Weights of a small mixture-of-experts language model, trained from scratch on English Wikipedia.
Training: a variant of Adam for the experts, 572M tokens, 4447 steps.
Below are experts of layer 5 (counted from 0) of a mixture-of-experts language model. Rows are named router (the router's row for the expert) and show model dimensions 0-191. Each number is 128 + 24 x the weight over its row's rms, rounded and kept within 0 to 255. Numbers have three digits each.
Before each expert's rows: a language model's description of what the expert responds to. This comes from a sample of Wikipedia text that the model never trained on.

# expert 33
Description: Forms of be and have after a subject or another auxiliary, like was, is, were, has been, and passive participles.
router:094115156138124126104163135130113138160137148122125135180122162121125139103154138144113117154138145103157144169131157144106159155137122135153162177170136123137098118123152150109152130078120134131150134167120130082114174151116129121096178147123139144137145114147131078113093153159140164125128097095132152144126143102170114151157123137097134104086140153107166114137141123127116113129111129123120154127078133123133089130132130113127145166162135108154139143138106149142121129153121074131158098107122111097149104114116172157130104137183103134024115118120151151113187124109143098162

# expert 26
Description: Head nouns inside multiword names of organizations and fields after a modifier, such as Party, Academy, Festival, tube stations.
router:110126135139152116101147158126142051120127154151100151122143149149174070107141162112153134111115108166162112106142155109148118137142115125133137102165134097109116136126149122192104153105142086152088144144111127143158126125146131088116129146135134148113080126142103121128106198140107124121151140119106145123150142072127167141130148124118150123117132116110095128105121099111139144120098108101143131167104106142131106136122125132168156178067160132133133106133191158087157137153125100165135116132121135136118126121112182068134138105155155112088120141125142126113172133142156165113

# expert 63
Description: Plural nouns and endings for groups of people or things, like soldiers, members, Conservatives, Emperors, plus the pronoun they.
router:133116150105139105091122123094154096139142134140090135113145116127140130126124129095150100139098125155160121136119127142122095142152097124114100103147098076137108129138101083175107155130135116171119115163161160108132164150195126126124112159124109115135096166146126098124133179125148179121096128090152143135137176091130127165121099118139157132130109123118133126147101120112130120145134113119161121154105099103183082159125136113143124163127143119123100104157188149070180104147109102113116119130128143138121161101142130094138134106184112119075098140167132154100114151123141121177

# expert 20
Description: Coordinating and concessive conjunctions joining clauses or list items, mostly and, plus but, or, while, although, and table-row pipes.
router:111163135120140126096154119138122058141117105130108116141157165142128126091164129137116092179126112143137128123141165116143133167171138115127134124137155109159097141121128134159151173135148072137116143133167127053144092111179104110154149118083150107131109150131139116132114149140080145131098145147124182068119132117113123148095141148166081118130080114151153135135131139154105107113095109106137115113096076122108111122099124143103108130157122148149113132134156149147149176136168131106147134129104090118107112147156183116132138145139130144109084114097111111154138106108128124166

# expert 10
Description: Infinitive to, modal verbs and the verb right after them in prose, such as would, could, to complete, exp(el).
router:154123160117137145144145138084136104157126153152120123100149177134123128129116143168089125147138172116125138107133160131128127124164134094123136127144143096101140107097140151162113153090137110158109120152129109053165113155182164058087191123142156187131147117134168084091117106111134159139164129128113123153091139119163138129135127106166130102145119133103092097120140125102135138126128139118102145127132132112111148130087086145126099150172107130153138101098116150097131137099168118146136117157122149057127102143125165119126114159126108111077154147136113146129137116119125139138

# expert 53
Description: Units and counted nouns following numerals, plus verbs after them, e.g. minutes, miles, households, seats, yards gained.
router:139124210110153143092138176124145108167121146116140115152123138126157140125133134108116140134131103121109167093164143144121143114098137150135116129169111108094118080127174110173107132087154139123109088153088136133147097141157112151109126091113165177162089140118113126127173171131101117116151152138134161127189143101189117132137175126114113132123130110136103129141126092121139136140124099115137150149097127141127151127160099115137171171152125138123115140106145145129153097117129087132140068100160151108135126104111143088131129126142137103054137117135138145104144128136138134178

# expert 35
Description: Common nouns and adjectives right after the or his referring back to an entity, e.g. the band, the city, the village, the team.
router:139105191146164119104138121102140076099090166113132139102174105117129112088172126125115118086122117133121111115106126147120112143133124112125074095160121106131151113103160111154134137104138063124125111149138141106130116144126133151143114098128136112102117108115120121163107156129156123069084103152143167094131131099184177119116126156145129134128153148112145109134120127132101090160132116183125159124141152107150146141140120094150153146098106116136123115137198162102136100130133151099078107129137116144101132165153146109087118116164101109063171123124121147115136131129115122155

# expert 44
Description: Dashes, pipes, parentheses and linking words after a name in lists, cast listings and tables, as in "Divya Malik as", "(born".
router:159142140157160143083142120151103100148133112087103079123134107102156142132135087098131100132081147105108149151141162130085159170135146152105130178177124097100162119136127159157106136136131086140115146113108132095138124170114130080103139102138145170128082141126122110151128149181155120130130144108101110099154117078143177130163164112118084076145068114113084115136109146103113147130116113087133099144141144089126126096132127125127111135109161138122141102102140156126142166141112117171140106127159124131148156128152121147159152130157144167120098146131116131146138130102125143154

# expert 2
Description: Final pieces of common nouns, often plural suffixes, heading a phrase before of/and/for, such as reinforcements, prayers, inventions.
router:147114125129180096101133149106119060150141155127135124111121120141103108100145128099149150098114115156135142147100158135126130110120083094154143138150084114112144116148116153200127112091171106132106121166125139129150154161161118114124102131091138147166114146148097141107107176128147108089136139140156144116123136093127112143162169131120159144098123096142121113156098104093133138144118115133175140169151106124128110155129098130131101162095137147141091136113169131123133115160147121135124051151153056129135143134097154110149153109157123123082139138122132171096119165135122107120

# expert 47
Description: Plural noun endings and whole plural nouns, often after numbers or his, e.g. houses, rooms, acres, songs, features.
router:129123113156135119122122130116130112173103134125115131172123121138139117150138144112147124127115126107136136145118128115153110154102120117121066126161099096106149066156119133154106147117146099130099096131143156146116141131181106115158108143079120132129130138157158101119137150128123140064102119118192124140122121085155119181114147088139152170096135089133107095181091119091129148146158100162161130160133106109151121136142104103147124161110137167145112131115154160101176136163147113117072098129098139143126166101106164105144161080155134113081132104141114153110148146159123124129

# expert 39
Description: Line breaks ending wiki table header rows, |---| separator rows, blank lines and == section markers, plus is in definitional openings.
router:155168139151180121098157117124115069136118170132141100113122112149193129147126144154124122145140118141117138154151133170086168163163153161077143189137143108095105147099133133192158106132115139125087141159124132102143152165148120124140118110115115143130131141149137117126127175126120098113133136110134098128171122113131129137153142098178114086176129131107149082104174130169117098117100106149141149117093152095125136134125132174102106135119158149138107137135119153122148137152146165133098094168137133122129106173173129157112126116107116128089132139117104126132165116161115151121

# expert 61
Description: Slashes, hyphens, pipes, semicolons and line breaks between items in lists, tables and demographic percentages, such as UEFA Cup/UEFA, Vietnamese-American, 45 to 64.
router:148155107157157155119193142126139081131115125113154109138137161164129122092105154096102129092095140132103161143134127104130140110139146111111141161110098096095137158169146141149117093149144066134107139117110172120120144130130106097126124122124129139104128138151125129140139144157102132152138157135174141098102127090142156119151176118136119064116088117126115147125103091117085125117115135096156127096160140073114123072123112136126108140123123152133112118130171191087168142150156150139104107090165153084103146132116113127128110137121173154102107156091126128142127157117166117109

# expert 55
Description: Linking verbs and auxiliaries directly after a sentence subject, especially in definitions like X is a species of beetle; was, is, were.
router:081131165159098110090153108132093120151105145121155135164116150148140134123157149152129115141141159116129131175128117114112138167133093132118181172156123144122106104124136118115135114107170132153142157146144098107127170160133154101094186112129141149103125146125138094125127153118117144143138129155134167096099179099133128118137106146100134100074112124110167161125153164127095121126115144138139156137095123121129125091164121108142085144149170130185114118161097119125158126166122088107116085092107104095131137139120141139109148141188133134063120108120112136142153126085133092156

# expert 34
Description: Dashes, line breaks and commas beginning list entries or infobox lines, such as Born:, Coordinates:, and obituary lists like "87, American diplomat".
router:175151123164189138122130097144131112120123121128120114122117103152112136146166117097113112159096159139152132137152133171123155147177147114107114172123094135100136137146100150158131123152129072131102115141119149108097131184127159098126138099084116162098130118127125117134115153169120131118117129127143125153094108097149123111147144113121106121132096104123132087108127152153102141084083114105160119165143145076100166153097107116130147133118174145138113110136174141116155170111124100149152100134186124101139129159143123184117120142158105160116115099083107119149168104116093156157

# expert 40
Description: Line breaks, commas and words in census demographics and stat lists, such as median income, households, population density, and spec-list dashes.
router:161167197135148186126189155067126102137139159122144123121112131151163128161170090130133121127136119119138180139124095142110118117116133154127107131101111132135189145111160141135099102160120120167094159131101164119103126120151126152144124108092117117169148133149132155097116188116148147159114135135175115151138162120135146131150167124118130090133117097128140149104138100105094157119130095143150141105112136075112141113125132099132119091113134126130075116142138156103151148131129117136154142142145158089153130094130117119121140144083079134073121145108109148148159119102141113159

# expert 11
Description: Occupation words in lists describing people, often after nationality or and, e.g. politician, journalist, footballer, painter.
router:134127107130150141124156170142123043128142149104149116110133123148115139109148099096118126127136109118122133132115166121150088105107113140149172107127081091147119139079135141143120077111151119140127127127136127095138121174141178111111107093087132147147109152152124161130097187153109139138110148149119124109118145081140131164133112107158099081102092128163112112126127123136103101132084137114166092156163115114093130086116104134094113140097152119139146151080146149152174157106130148135124091126120103106100183151160111149154161124148131125109146153098118117158166140142145147153

# expert 30
Description: Pipe characters and blanks in results tables, mainly election vote tables and sports stats, such as Total votes, Turnout, Rejected ballots.
router:142167140129164176095162145113148112152141111129105108165132116117154117102156145092114101134111142094106158169155106114127102155131141127085138132155108133135117114154126119168078099147105097114117167120121124091175095177110117111136140107149162156105081141163123115114157151174140134106139166140132124108170158073128129197168137099113106108102119088156074103116109101097102142140136082130158117139120134128102145098119098124120148125122159125124143154065134124117146126087148126135162120100104119150143141093163141143153144160151130142114134120108112158144133148121117119141

# expert 5
Description: First pieces of longer lowercase words split into subwords, often after a, an, un, e.g. shr(ine), prosecut(or), un(changed).
router:155121162099107137180164131115157122093150156167128133129127175161105127122130154135071141118074103123118137132134145093129139111145134097150104151158168115126135147114126117159122137106122116129131096205111160105111170149128106127161161118124128165133136118151111100111124159138094146125099115098142190146108101058143147144141143147156126069103142113129113096139125104160117125141119130177144137125145131103099152101154113136130121134076130161105122106131125160137161101144151140137147093101103151082133115115139144117124126092173119112054112155123124125128142126148108145117

# expert 13
Description: Final pieces of plural or abstract nouns ending a noun phrase before of, and, in, such as -ations, effects, members, choices.
router:151123137105154117149146115144125096144113113145142147146112133119093124139118134082149138125117095119106158178103139144107117140173100100161088149124079082118141114159104141159146127118135132141115102142123139122126160163175112118117098154093101122169091171138153130081149141140159125109146129121148162093127151084132131164113155146135170167087117096153086104139073112130129128154114127124142114166158116094122138150119075145122152137115131153155094128111121140099160142151140120114119081116108083143151134160106130087169157133193116129087103132124085128101124160131124116113

# expert 29
Description: Middle and end pieces of personal surnames and Latin species names in lists, e.g. -ović, Singh, Smith, Riparia ri(paria).
router:140153123121131148132146181144124116110155147116135122140126145151120145127154129122103105158139128118109128140150139119114117137159124080136135186158122111161117155142171164129124105128137120142101148155118111074156101177155138089160152132132151145132133115168157072137153142164125152105131119130118126143138162049169121148134151157142109124112088104127117121114128120110110115108101122122146147152109140072165150109077153114167132189094160176150108110083166166132159132123175124128137155108133107128144145088105140112133119163120124149121115116079089136157171146135130145135

# expert 58
Description: Closing pipes, line breaks and |---| separator rows that end or divide markdown table rows in sports and results tables.
router:165158116137182147112163156124118109179141160100106127140101115112123112115128130119098135140125149128129129118121096112123083125114138149134157171086094105163141156115097104130113119113156104163078142103118147142165101207122141159172167108084132149135112097137109149090121200101140130147131117108132131104159108093145149143152175119167126116160094159129118095119141140134126134101080057142136146152146148087121103137132136153119138116134159154140129140094099116117139132115162135090107105128113124158121137132147125124138131127129152145085111112081139159137132163125143113154

# expert 21
Description: Conjunctions joining words or clauses in running prose, mostly and, also but, or, while, although, whilst and &.
router:096161123107142152104152130129128059137126114157125114110145142178140089103163146125106148150135113112114109112130129135134130171136139110139139104148152111127120124117121144168173173124180090134097123142139135118152119128179104126157148118112132135138075146117142078151117171155072147104092135163157175095105121117104132137085135146156089126145099110139161109171110155132085103094107097102153134101113066103129090134110138153116089150121137133127117152122163155150130175100140144121144116107106118139107121129150162121142134133129114169121100090113112122178156120130139147147

# expert 25
Description: Commas, and, or in lists of nouns or occupations, plus noun pieces inside such lists, such as models, and; Screenwriter, writer.
router:140122133148139132117140120159155083120104134131110136143133124127106115149149139122083142126080132096131132130091163116146139123138148122124138119111124102162143141122163130165149126097146104108087136176161111116168108126177115108141111123122098123159098113160139113132121183149103099140119150101157141098116141112140158140147163097131105109154105097155130136155135157134145091145156104147172102132162066126083094074117079144128115151098137118151122143111166156096171188106170160115113090157126137120100157162151117117137118120151092124087118161130139134172148122152148121086

# expert 57
Description: Kinship nouns and ordinals after his or her, like wife, brother, third, great-grandfather, plus table separator rows and percentage signs.
router:142140143114161153127127120128114112119131145098110152144104121125124129113144169109126111132078133116128177098120079115106128108166124075107103135150122073142091089114135155152125133097143123164093151129155131153119147177118132140152107139112188139149119157139140087083136152132100137136100121072147098102148152089134106165121133161134106114107127109138104115099153134104090185120110135129169144134151142116163129109133079133108082108090122106115176124133153157108122125156143158136077120138178109138147132131177142141164117156145137161103119186111125162133141136120135141131

# expert 15
Description: Modal and auxiliary verbs after a subject pronoun, and infinitive to after decided or had, such as would, could, must, had to.
router:166111158109141180147144148096136114170137146159167155122147161145151169128130123148115107150123181140144125143124140128106097130119157098095155180154152129151100160118114115158141124096117109157129164128153106064156134158145154091081196130135157192129126102169162105117104118132158159120146147117116137146086162094142132156128110134138138093154118139115090110123154136135122123125163136124125152126094166096109120122092105122131086150162127110147101109127121159123122148131189119110154148141141126097115105094120128098134099128126118136058124136114119117126144123109152126143

# expert 24
Description: Final pieces of personal names and surnames, mostly in cast, team and athlete lists, such as Zotto, Donovan, Gemiliano, -ović, Singh.
router:116150113109187096103144130168126101163131153104116102114147173136123169123163090118144146109123123088127175148104113151124118162101121148079103149136109126109114119166139110143171155158174107109160147150128130117166102154137153114156122121100127163118134173154133086119103173147123147132114109139145122133119126066150149153157121112118151159133120110130138153137104123116115132118139076143175089099133131115142117100112097153134107177123180122136127076098129144150166170163197102124139139109133111135128135132121128148144114139091115149116115095101116121117159158165139146131

# expert 27
Description: First pieces of split words, often after a number or article, such as hors in horsemen, kel, mon, cin, conv.
router:128140169107131195134147165128167096094107209129117131126124180149138120144125166144080109138113121134122148102132131110103132100134178132119099131156148121145102134078143108139103164113167125127115099155138110119119132137160109137141139092099157168153107087149112167124161163129113134126087150122139157111172108080159110114154180132131133077144133123141077133126105101117113139153127123130146163117116155124120128118143119117160152140104140125146127121101186146153168092111123144082143107130107140096122154134138142077149123101128122104079112148142147135117145110156132141145

# expert 9
Description: Year digit pieces after in, by or a month name, like in 1987, By 1975, February 4, 2012, plus month names and later.
router:135147180127151135099136133129140098156138142148145102138093151165143156136141088117063110148153105143120106131111139168149161136095137128116120154100140096099130088143145106156131109097168138102083109111072150100116117151163158121113131101111187126165126099153131138132083127128109140122124154123132110089139175088139085135117097112150149095141093148115108095130157140131134109130116120139117155095115085128145130085104124127136139156097089103140170101114123143143131142153157137146143062131122122150107154123146104133136147156125119089083150094070090127111117125105126150112

# expert 41
Description: The word the after of, in, or by before proper names and institutions, plus capitalized table-cell openers like Loan, Incumbent, Free.
router:144185137124171167118153129129106112124120158081131149140112110107156098089172102102057147121132150099100133129106097129138092160141151126101133124124113118128154123106095114138125114119120097133106190113113125114181101172126146101123103089113159157144118130109111107095133154140151166085118133158127140083141157106177133137158172140157101108158113130125098113143144121136105079142122084123142098129127181109138145104113130134100183116135122126140139131074154128117122155093163125136116090120124112116142130124172130109150118137108112181110123136144083112136141103112121118160

# expert 48
Description: Field names, colons and numbers in infobox-style "- Field: value" lists and climate tables, such as Country of origin, Postal code, DST, Clade.
router:161170181156116193124219159070156111105136216120131136119127157133105133125136139148120098134104151114132176178079106111123109106129119147125126143125129114169150151088146153116121130120105125135076174168126123103097126122127118113130140128109116119146140098156138149103125169164113151185110113126136127143143124102151139132165186130112096095098100100142125129150117132119109119159147132125133120125137142122112134098115107120144136117118138148169104094144144135127134146139149130150162126108159140079113115129121138120144110139106120146068103141119129140122140137096133096149

# expert 38
Description: Determiners right after a preposition starting a noun phrase, overwhelmingly the, also a, both, each, this, as in "in the 1950s".
router:124146123122157117099159123120137111138137161155126119103142129151155129081136107123099127131091116115120139144110159151167107126121148147113110140092131104141161125113181144122112136124133100129097136133109103105153113139144149132129105114124117157161120124111150116114115157168165113111093151168165180109117158130136109162142138172185137140117137088135107092143128149119091112141142124150149110159143123101113148120109116079131131149116131117200152095079164179088139176161156119157075133114107114130118162112125170118099137151116113125090146125126067116168151146122186138160

# expert 59
Description: Determiners opening a noun phrase after a verb or preposition, overwhelmingly the, also a, this, these, various, numerous.
router:129194139127161100099154107155146103116127147129124101141106171152112124094128131080109129114130104138097121122124130164158098121100143105143100150129116103111155102116173171142139159146131091170129120128080104100156165135113159119138121091124130128134116112109116096093156174156122120081108150143151147132108159125132135127131119145179147123118123116146122098126109145148086125137099122141180098132158148121103154095108099077114113126113135124159094088120132167115127133111140106136087102112126078158117145112141159136097135119130140121085156127104071147181143158160175100123

# expert 37
Description: Words right after was, is, were, be: participles, adjectives and adverbs such as been, being, considered, widely, used, loyal, unable.
router:122122149134125158131150154143114093137163169087133097136137190111102118127117120138097147153149149121147141153098176128104142132117133144122161162173118131136129113096138170132141159093145118110133133177126132113127151176145134126096158101090133167168120098153094140123111154135151148145120121105122170144173113098185108141145147172087102096101120150137141102129123130111096133122143118102154138145111136118141106142112083153090157162135158152140120124132143129152108151151132099141177100092163121084145129144125156148159105126144119157075119106110142161100165104113134106186

# expert 1
Description: Digits and scores inside pipe-delimited sports and results tables, such as tennis scores 6–2, match results 0–3, years and ISBN digits.
router:170150104121165184134141122118148126109100170108097134135128112134157113135170098133098108155120140080083128133095102176101114117110140126108152127132107126141132124126097137106112142087134132094127180143177141113147111155119135139139166120115135192132088121138155132101123146148167123137107169130168163119149144044160129178155158122153110076109113152139102108150114138123107170155159087126136119137130153112128136117096124135105116141107139150113174121087120117126108136096186102116113112109113102140128131139180128121142160142112123159099098108105129138104148139125109116116

# expert 51
Description: Died and born after a person's name or pronoun, plus head nouns for places and works like village, album, stadium.
router:130134143125161133092128135124121105114122131132119131167160119124151127132100089107144096158131125133170143119087158135128167174136109087106153128176153076157130126112109137164106119108165072183148146172169131137104105155138175142150116152122121121143095127131141083171113191176145110097110127152105141153108095095141114154135097136116150129161114132143136132130145101097092130157153127160141123171126126124132078155149089117128082125080134113148117122110179153124145126170137139140104125138174089133107146147116145138126144126146116100095149126128133140150125109109104087152

# expert 43
Description: Hyphens and modifier words in compounds and nationality terms, such as Dublin-based, Dutch-American, Spanish-language, 100-point, newly, highly.
router:135153114153132109084133142111121062122118125118153113124166127154159088126137136101081092163092106123137158134112125138173100161104169149134115113094107068102127086175127121133112108089132082156095108120104147118078158129144159122133131115086123156115128128175096151137107130124121152106124108149201132139109125094132101126096149150169138095104131145115141119108153106147104131119136120133106090125139131089140141078129092134098122125100142124154125131124143174139177155126169144154089128121137117116152143116157135136123118130120151129096105141138137101168164122083159107137

# expert 19
Description: Wiki heading markers, list dashes and table pipes at line starts, plus articles after verbs like include or issued, such as ==, ===, a.
router:147161136158132104117170099124085126100106160066111126159139148118104129092115110126114128098095129128122132136104134104153121119097159095138118182116122122092135118138134151113134152123180051114143100164125130099139139115133108105119144074098112157157108119126172098108142141149154135127122138122135119110158129118146155130153170114152145147129112153142145144125123135150115141140127107124155144132168150080150149100134141090134137112090114139157121085093124134146155161150163153114074046170161074130123110142155135127135119122178095163097150136137096149115122118126123127138

# expert 36
Description: Descriptive adjectives or their final pieces before a noun, such as damaging, theoretical, demonic, tragic, original, ancient, modern.
router:155126084171194116087144100136127092167134132093123120129164152129159072112124123109114133118103131085146146137083154140155134141132154134153097107122127110136142097154123120122100126146179128156079104138063146129146120171134129117194128131099146152114127141145076124127099129142093140109097111123169132162133086114167122125165155144156139134119108118087129088154130098146086110131168119137151118151156115114153124095148107089138122112116134103129153097109137178137173139096137143136090121133165127124127165114130144142099116139125119134096132133160089114134137138148086132141

# expert 4
Description: Short words and numbers inside table rows and lists, often in parentheses or after pipes, such as incumbent, acting, voice, dates.
router:174153131114165163118130139112121100106150145104111134130135107134163128120144126108107084136078116071114137193106133125096119152107124140091153159127075123140084131126110126146121135122120073106119156154174164104162082172130118106158131126151162156112099105122120118114125174138148154137111153123142147126157111063157130151169164133137080091126095105123088124149110136113099135113129110114159125134120136110133171137091125110082145142126158138143139107090140115130105111125170155130126144089148123141137129140145151151155160153102157159103090142088143117127167115133101132126

# expert 7
Description: Finite verbs and auxiliaries right after a subject in narrative sentences, such as had, would, competed, began; also the dash in football scorelines.
router:143119157120132199113185127120106113161129129132136120131123143110166161119145147154138102114124154140146144132116160089099112126141174099134129142159128128091098162123144134147139122088087124184130169142156116112157141145163140107122208131158134187112136129156174080118138129129140177135130132114100134151120137107136141172116116127115134114165127150128107116091113140137121143122130148120151132119091187114161090154091135128151130168150136127139139058132128173139154117147137099136160143109146120096090108101109123111101167125137143151074104132125123119122164106123145113135

# expert 62
Description: Function and capitalized words inside titles of works, awards, elections and organizations, such as of, The, Civil, Your, Federal.
router:095171156149186136088130124102132107114113146144108151155153160126178092071174151123097125097113114137132153096118110126126132139135125136106149120131116129140149094102105102139094106112108093164091150126100120140167134121120137102140115137129141107078089159130120125135102178115097129102122153113113129126135145087182162126127158136165110103113137138099098109158120101145084101145115127132120141158094114157128124103103164128168164139070126121158142099125211147108157137126143121129105121122122142102139121100133150112161132108119143125103115141159131134114198101125148153134

# expert 12
Description: Words starting a new item after a comma, "and" or semicolon, often numbers or hedges, such as "1 bachelor", "one great-grandson", especially, except.
router:139166119140133144129145124135155130150117182084145129108175152103147143132123118132057126128099159121125141117093136093101151144170156125107141131109134110158111150137123122116145159101164114126102123138153111108104139153163138113125169092089109133159119118152151153114140144126145113151097157112109157106176115112176156127158165144132121078126114118156118136127160154133110144162141063143133112131139094106112123093138077138130148141133129158195144123112153149111127175144177153092102111138126157109094154155152125100175127144128108172093106146131101117106130086146107110131

# expert 22
Description: Line breaks, bullets and dashes opening infobox fields and review score lines, such as Synonyms:, Industry:, Aggregate score, rated the album.
router:144188191169123150099196125090156093093113201143113068157096154140168135154125149153141125111160088092140145127130127120100139115097123152140095128153136143130154111137169142138156140142090114111127162148135100115118136123133109122135140159098122139124111118124119088119095179153120117153112125124118116146151148104148100148130154144123133102091129107154130164116119103116101145129151138132157113118131086157090130102133091110149158112124150159134115115152137126102151131107145118101125147102153157059137109111155148130121139145117121127056164144120140171108132148117128131127

# expert 46
Description: First words or numbers inside table cells after a pipe, such as months in birth dates, column numbers, Incumbent, Loan, Episode.
router:127153106149184154123137114111120095134107166060084135149088117114156087094126102095112142120140151125113147121104090156126105152111188133126160147124111121139152130109092133124135138107149119103092160116145145129163122202128144181172129106088121168144130117143127105096117176132141119103091128148131126121125125086170132132171148162152130080113106145147127090136129108134113130125097085127152122127174147122129133131112136113105138134085122117112163123057117117116123139109189115097123115130111099139127163132141144150120130108122142154100131106135163131104147138145119122176

# expert 60
Description: Articles and possessives that open a noun phrase, especially sentence-initial The, His, Its, These, and "the" after verbs like building or filming.
router:142180137124133129138115126151148098148115125154122128153120123152137117122132114086098075125151148130116122139137145149154125167151183099144126108125119094146120125130155106161114112149107110162108132152115113095172114143124129120119134140143153123108117142124150088091148162092096122133091131094136104172128137137136179125109097151151142128171105141149134127089141122154130134166118114145165097127120133113185078153137121079129169162107132172142107081160158136119190133114158113150126131128138128141101158119146122115096116107124143118054133176132105166179114131144156184140

# expert 50
Description: Parenthesis, born, was/is and sentence-initial The/In after a title name, as in biography or place-entry openings and table cells.
router:152181111161126168102139129141105125132144110078120128180107159133151104125168093119136095126102152111111148160114144099114132171159100134109111159141102077105145151116087107123088139131110069156113160092142110073123106146116098091128168156147128140129098153141130128133157162170117153143141150134136115133108153097163154139169124121138111093148095132087150147156145124147095106152101120107128146131118139123131087114119151123107139134108165154196125091130158140127162159146125165165139105141141118106129100127123140157152123150160118165105136161113109108137156134117156123166

# expert 42
Description: Passive past participles after was, is, were or be, often followed by "by", such as known, used, described, accompanied, awarded.
router:129126129143179136117162161105143136164130129090080085113141127094113119106133120061140164129148116085126115121096176133181138121107123134158141115135118115136172123131123131115154137134141165103146107191065167112104137143136134130182173102127122162152107131188117116097153135133147149105118128173161158118140131094142108120119151117137111106150106144121164110134147132121088106107105168166144117152111127157157118093145105142142142128144111134192132152118121136136110149083146127154178100098175150143118133133146156151137118095137123134094130100146128148113157114136108143120

# expert 8
Description: Capital-letter acronym pieces, often inside parentheses, plus punctuation within codes, numbers and tables, such as SD, NE, BR-EN-DA.
router:121176122183122163155154138126138129103103201110099141126127134113150104121134141104064114137108116112109148132094129140131150168141125100150157108129083123162113127127105116125154145106112134100073145185140126121122157098122092123138126104104131126150117132105107152142106150111133138170111133174145172127172106062135121125139155159174127070129151106128107117140139112116104132115151095138179062141107138145139148087090112133115161136121145126155134119112129137113131118158155156113104126161138115133140176123145120147157164095124121183095111116149143148141132150134138105145

# expert 52
Description: Capitalized words and of/the within proper names and titles, such as Royal, Supreme, Foreign, The Legend of, Holy.
router:091181128155140144121166155120156108089102128115132151175132163147155054080146135144123142095112101123157108126098104145137123141147123095099154109123122110117178093104113108133121136138125096179156154123114201122139160126134154149164124113100115105141094146114132125130108137123128129093134146105148133116132153072130147127120132131188121110117133145120130112142153102165096100127121147115137129144128085137109169095140144099135153132088139136152124103121167129092180150128148062136118144151137144093161135106166151114140124094103139138110119128112141175117163120099156146131

# expert 45
Description: Determiners and linkers mid-sentence, like the following year, such as, other than, plus list dashes in taxonomy and climate boxes.
router:102163173146127151131133149119099097129160162120120095127156136142123137119150155101122122146110103138134129143167181156143133125125140124163122144118128089124149121136157153136127145136130102147083148105073075103155111147115163118106109112126125133101128134135146138072122171119109114107136159126101133130172112115185160140158145164123089091099111111131071120092175151098088152121138104135105102167112138141113117121133126108143174122135150189135138142111160154122145137083125149173152125127154113121149139105114112134136097153167146165078126122068102127129123144092160134118

# expert 31
Description: First words of short descriptions and infobox fields after titles or line breaks, such as Historic house, Scientific, Population, Postal, bullets and table pipes.
router:171133168129122154091170130117125103091083183102101119147132169148146114113120117126147141135104128114121128121091127119124114136113138133123104121179134120147181137149151182159100178111125127142116112177117140131110139117145089156172097149125134139136126123136102117140129175132087140118092141112174129147091136103148141130136170104127127092103112101141116132130135140113121165108139067122139155117131153135093129093115124118149128116067163141131133084131176164099174156145119144116145094135104156121109119119117100089119144132132147156061149134128123183139164118124143163110

# expert 49
Description: Articles and possessive determiners starting a noun phrase, often sentence-initially, such as The, a, This, His, Its, whose.
router:151174119153123135135130122153137077132096110132148161131130155113130135153134128123131105114144177131158140137173157119141114144171178095157091120159119097136118164178097113169098108165120134180115153167128089078139135138104170120151121114122106138109104158145151112113139163136105118106095126119123126152118121134133157125156117148161123111179119136125119136094113126133121124144106123162135103123107105106148106125141134082133163143087163181129131101149144128089180144159188135117113151138125113107107153128168117111119150124164153125058150165102136146142112146097155143114

# expert 32
Description: First word of a new phrase right after and, or, or a comma, often the or a modifier, such as adjacent, later, important.
router:143139121143174150133172131145145097171076155111152145087118147126167142094152118128122099124107107127160091139114140092156136112131137101135083135133137106106113146152112105124130125154183068166130142102111133135114112100157131102145115086094170161114103110127125163107139143124134124137117161088127125122138166110165133115106151158142110101138079113120112131134110154104116104131088095115162145097185127114131123105104104155148116165112106123169173084080148140125183145138131150096132115118128150115109166130162116102140119146117125134100086166120116121141121083167105140122

# expert 16
Description: Year prefixes like 201, 202, 199 and name or word endings inside sports, event and list tables, such as 2016 Rio, Games.
router:156173109132153108049140100152148104164132116124136094167139140134125103121154121116121153119108125148123161128100100103083128138091121126098102214140097077139170122135150109157088108148138102140126119131116105121136140174144122116137109100101138151099122139138150086104145178181119129115124146107169122127135161089153115151173143142134122125150110127100145159150095099155107109143087067160169115113120114101135124108094133115105127124115137157154120114082126161128145159142166134134104131132118116144107139107141129113129121124147130145096159133103076173153121137136117126139

# expert 17
Description: Word openings at line starts, after bullets, dashes or table bars, e.g. Ab(stentions), Registered, Population; also ab-, con-, dis- word starts.
router:106171169135108188136200180073117084099108213134144133140124181146146141125114138149117134136140127123178152117131130125114138097126155136121100129150133145134163137126161149138134117118130148123122104168119158092115114145133108128153155155094142117147132120103103113096120205109109154154130131141126143141139139085157113151131160141139134085111134103141128148137109132136114131142118064158136126121148128132117119110136088129182144098092129147133116113154155149124154119108123142105117090120134154107126117097149102136113152150092129123059149158111145151156160126127134113147

# expert 6
Description: Middle word pieces inside proper names and rarer words, such as Pershing, Meijer, Kullen, and the "v" in case names like Vitek v. Jones.
router:110144128097128149163152149140111091132164150167141133122112136118164138120170153153129097120134127113147089110152164092163114127141127125169137155118135152150169122117114118171141146120118128148091129149102135063153126145150138076116169150137137126113107118170136102122121153150119177150138160095117130126113130057160115164108123148145148099134123126085108118084172129158107160147115130134142146120133136113162150147112151124120132169085155143169094092131154165100176137095172118145122136118137123093130139105119156114108129132149132135087119156104116134189154131070140138142

# expert 14
Description: Last pieces of personal surnames and institution or place names, often in tables or lists, such as -ović, Barbosa, Hospital, River.
router:096125151142184085096130153137145109189126119153131133131154163122145139113169132117134094106120128112165139123118141137143136158128121136120114173162104105094148100151151115172129143162165082143098135166090131140150100131150156080146128164116166153120114158151140109099137136170114137109118118090140118131185122061111139158127130135120140134121077103106119109140113093120091112112137112130142099137113082100151101144116123142140120163089171130148123124121162175115120154154151105160105119136141129156145153087115172167122094140157135102103145123091116128142165144154145126141

# expert 28
Description: Word-final pieces of foreign surnames, Latin species names and codes, such as -ić, -ović, -ensis, -idae, plus coordinate digits.
router:107144123180196116129135158135141117165158132124132125132140139103101115118151126124107121118109125113175142154110138115147104142168118142116120136112072125135103103142128104174140154146154078169069162132102132104139147160146165087186139140108153132116147136140117103102150156164127135118140090135122127125123114038141145152107153108162164154111095096091119129123137088130127129109106113128142136130135144058144115130123123123144119135084158151143122108139148177128136163139177098154127123105148145150129123131129157143117139163144137137100115127094127149173184136148132145133

# expert 0
Description: Role or office words after "as" or in lists and tables, such as Chair, commander, Lieutenant, playwright, plus round codes like 3R, L272.
router:146128120109164116111141126097117092133135112073126105133118131119116108093132084095091142118109164132143151166119125135141103113153131134111160185118109126128138135136098138160102110122155086099123141127135144077155112182139154120131138098133122131121087121114152127125123206140166135146116118100136147127178129079169108134163223138129086084144128166115117093130127136174098141154115090149147136148136155108118132130134141127129144124147130154143128116122147115149122140105136154140146057118140088133135159147156144147159122123129149168116110163105122174118117126121110100155